From a checkpoint of a small mixture-of-experts model trained on Wikipedia: 2 picks a token.
Below are experts of layer 2 (counted from 0) of a mixture-of-experts language model. Rows are named router (the router's row for the expert) and show model dimensions 96-143. Each number is 500 + 50 x the weight over its row's rms, rounded and kept within 0 to 999. Numbers have three digits each.
After each expert's rows: "comes before" lists some tokens at least twice as common just after its tokens as in all text. This comes from a sample of Wikipedia text that the model never trained on. Tokens count by the router's weight.

# expert 9
router:457482469459491482582534477457486552377534502526571524537492640548389415470545462459579521454616557529577519487488543448510518492558544518495479
comes before: "=", "\n", "\n\n", "  ", " Born", "See"

# expert 15
router:493514479528460607481471501564511450482529494493541501532565522655534470386406452467512509507426502502503488448504495432576503551532491523517576
comes before: " of", "s", ",", ".", " and", " in"

# expert 12
router:443498506546451551489431447431515431445546557547505514511513451577483437419474446436586493526558548495479527501391558493537518565557505484487527
comes before: " of", "ed", " to", "ing", " that", "d"

# expert 7
router:485437441560533484439497533510486483463536514505557614626488599520455509485458456548502451518565589494607417627493476519474534531489458441542379
comes before: " the", " a", " \"", "  ", " an", " his"

# expert 2
router:539483476538561506473453457535361465487568494512518469524497564486466488471472476518476470495578451523616483481437477510516530450495473409474466
comes before: " |", ")", ":", " (", ";", "^"

# expert 5
router:453473389576511505418426507491533486428467549537536640550493576520458465551542434518539467523506518474594477435486448518577514539469541424457532
comes before: "\n\n", "\n", " The", "  ", " In", " He"

# expert 4
router:499534456529551461483540546454399496503615521499487445520477501556457478495447423505483509474508538474510550530448566507585495481533576501497436
comes before: " |", "–", ",", "=", ")", "The"

# expert 1
router:469555490593520549443447428470490453393490564524484526632524527515492557542442436549511443599472571455538400560424488509532484531638515483477391
comes before: " the", " a", " he", " be", " his", " it"